From a checkpoint of a small mixture-of-experts model trained on Wikipedia: 128 experts in each of 13 layers, a variant of Muon for the experts.
Below are experts of layer 5 (counted from 0) of a mixture-of-experts language model. Rows are named router (the router's row for the expert), down (a neuron's output weights, with its number) and show model dimensions 0-63. Each number is 200 + 20 x the weight over its row's rms, rounded and kept within 0 to 999.
After each expert's rows: a language model's description of what the expert responds to. This comes from a sample of Wikipedia text that the model never trained on.

# expert 27
router,230,175,234,220,224,175,194,168,189,221,171,180,179,212,221,214,210,170,220,225,178,181,202,196,208,181,219,231,226,192,192,188,224,192,189,221,175,174,187,190,176,218,218,224,189,189,216,191,213,226,219,176,223,222,159,223,184,177,179,228,201,226,178,206
down0,200,203,236,199,187,227,206,185,183,207,196,206,199,212,180,220,157,219,196,173,212,206,203,145,208,180,197,194,252,186,210,202,232,185,195,213,193,222,213,195,197,210,198,189,221,181,190,187,188,191,207,200,185,202,224,148,192,231,239,203,177,198,189,202
Description: Digits, commas, dashes and pipes inside numeric data, scores, dates and tables, plus heading markers like ===6===, and units (PS, ft, minutes).

# expert 36
router,233,179,232,227,218,185,200,168,188,228,176,242,175,209,215,215,205,181,222,221,191,174,234,186,201,186,224,222,218,191,191,188,220,180,192,216,170,181,183,191,181,219,216,207,174,193,210,187,218,217,224,178,218,225,154,212,183,184,184,225,200,222,180,198
down0,157,203,205,213,174,205,212,220,186,200,180,224,215,208,192,188,182,178,169,182,196,217,197,199,213,208,205,249,186,203,196,137,203,195,224,176,225,236,155,237,214,212,221,184,199,193,190,207,184,215,152,185,189,173,178,218,236,226,189,224,174,193,232,217
Description: Capitalised words opening sentences or clauses, such as However, Since, Later, and name pieces right after As or After.

# expert 5
router,229,181,221,225,223,173,199,171,175,226,175,220,174,215,212,218,208,168,223,225,178,176,226,183,195,181,219,219,221,184,193,188,219,170,188,219,176,174,182,184,179,210,220,204,175,182,222,186,211,223,216,177,210,218,202,218,185,184,179,231,201,218,178,196
down0,189,194,264,231,199,199,207,188,194,169,230,195,191,210,208,182,153,217,199,167,203,181,196,195,166,237,208,200,192,193,176,198,180,195,196,194,188,207,192,224,218,236,201,213,241,190,185,187,207,247,162,186,220,186,211,187,219,191,187,191,158,225,187,201
Description: Inner pieces of personal names and acronyms, mostly in tables and lists, e.g. Mik-hail, Ibrahi-m-ov, J-FC, C-V-I; also section-heading equals signs.

# expert 22
router,240,176,216,225,228,172,188,165,164,220,173,222,180,207,216,209,213,171,219,222,178,179,237,188,201,182,216,217,226,190,188,189,225,175,191,219,178,178,182,189,185,221,214,195,181,180,219,188,202,223,216,186,217,226,185,218,184,178,186,226,204,227,180,203
down0,175,142,241,151,219,175,173,208,195,186,212,173,211,220,184,180,170,204,231,206,217,186,226,198,200,196,208,198,215,221,210,188,162,211,192,219,199,208,214,147,243,194,225,208,203,232,191,203,194,256,196,191,220,186,220,169,191,210,204,178,193,169,195,223
Description: Heading words like History, Career, Early life, auxiliaries and adverbs after subjects (has, been, also, may), and website domain pieces.

# expert 19
router,226,179,226,223,227,176,229,172,152,216,177,216,171,210,215,205,212,183,217,220,186,183,221,185,201,174,215,229,221,188,179,187,221,192,201,219,180,178,184,186,190,220,220,188,170,178,224,183,213,222,218,182,215,221,187,214,188,183,184,230,200,226,185,225
down0,212,226,208,210,198,186,163,184,174,210,203,190,226,185,199,181,239,201,181,237,181,206,190,219,220,205,188,240,184,189,197,184,230,219,198,188,165,193,182,220,193,154,182,202,163,187,205,177,187,169,237,165,213,185,155,207,192,213,214,159,215,208,191,198
Description: Plural s and word endings like ed or ing, past-tense verbs, commas, and degree, minute and second signs in coordinates.

# expert 61
router,231,182,218,225,221,178,215,174,187,224,172,215,170,209,215,212,218,176,222,217,172,184,229,188,208,182,214,220,219,195,188,192,224,169,193,226,168,180,176,191,189,219,214,211,173,187,217,183,217,223,216,190,217,225,177,214,184,184,187,228,201,228,171,205
down0,213,192,227,239,185,213,249,191,190,236,202,210,212,175,186,203,195,194,180,188,196,159,190,189,216,206,209,195,210,189,193,231,182,195,170,212,212,242,233,165,195,192,227,158,187,181,198,188,225,195,186,209,214,192,190,203,209,232,175,230,199,230,199,209
Description: Digits in dates, measurements and vote tables, month names, and range words like to or dashes between years.

# expert 12
router,243,175,196,227,219,176,221,171,186,232,173,207,183,214,219,210,213,180,216,218,176,178,232,184,210,180,216,224,226,198,190,188,218,170,184,220,177,175,179,190,180,221,214,228,182,177,225,189,205,228,215,185,222,225,186,215,181,183,184,224,191,221,184,196
down0,222,204,187,236,183,199,196,156,166,235,219,160,181,226,223,188,172,227,208,203,200,172,217,179,193,222,206,175,205,202,231,203,205,191,218,187,185,208,207,212,174,188,207,204,209,188,162,216,196,172,205,204,180,230,196,181,185,163,230,242,183,170,235,226
Description: Single digits in table cells, percentages and counts, as in 4.79% or 1,389, plus odd name fragments and Cyrillic bytes.

# expert 33
router,224,180,223,225,220,176,206,163,168,234,167,212,182,213,221,214,208,178,226,228,181,183,212,186,192,172,209,222,213,180,181,188,216,170,184,216,174,176,188,192,183,215,216,190,176,179,218,194,211,222,222,178,216,221,179,215,185,181,183,229,201,220,176,234
down0,214,200,194,195,260,181,187,195,225,193,233,203,182,186,170,194,190,210,206,212,182,180,190,202,170,201,194,228,209,220,204,203,203,156,239,188,239,202,191,186,191,228,208,230,178,198,201,225,181,196,182,180,203,160,202,228,173,207,188,196,176,211,226,202
Description: Place and name words within lists of names, places and teams (Ohio, Cuba, New, West, Cup), plus or or to joining alternatives.

# expert 42
router,241,175,219,233,225,180,199,162,190,232,174,225,176,210,220,214,204,171,223,217,188,186,210,190,194,179,215,222,216,195,178,183,229,183,189,223,173,175,175,191,181,222,213,207,183,189,220,185,220,221,226,175,217,227,182,211,192,180,182,232,197,218,182,210
down0,212,204,213,176,176,193,221,213,169,196,184,197,229,205,150,180,209,194,187,242,176,183,210,225,211,248,190,202,211,209,195,240,195,212,189,202,185,208,204,211,221,192,208,208,200,222,200,209,152,223,198,234,220,205,199,195,221,196,231,204,193,186,205,231
Description: First word of a table cell or list entry after a pipe or colon, often first names like Mike, Jason, or Nominated, Won.

# expert 49
router,229,178,238,218,230,179,202,164,194,229,173,195,173,218,219,215,224,174,215,227,183,191,222,184,202,181,217,225,230,184,175,186,228,197,190,224,178,177,183,192,189,215,221,190,179,184,222,195,203,227,221,175,213,219,187,215,189,174,186,228,195,220,186,199
down0,212,197,181,210,182,201,208,173,195,217,197,201,182,226,211,190,189,205,217,178,204,258,204,157,216,230,192,221,187,191,206,219,197,171,188,176,210,192,189,198,228,232,202,194,190,226,205,235,212,218,234,175,232,199,209,188,196,220,175,211,193,196,178,246
Description: Final digits of decimals in sports statistic tables, table separator rows, years, and stray encoding bytes from Thai or accented text.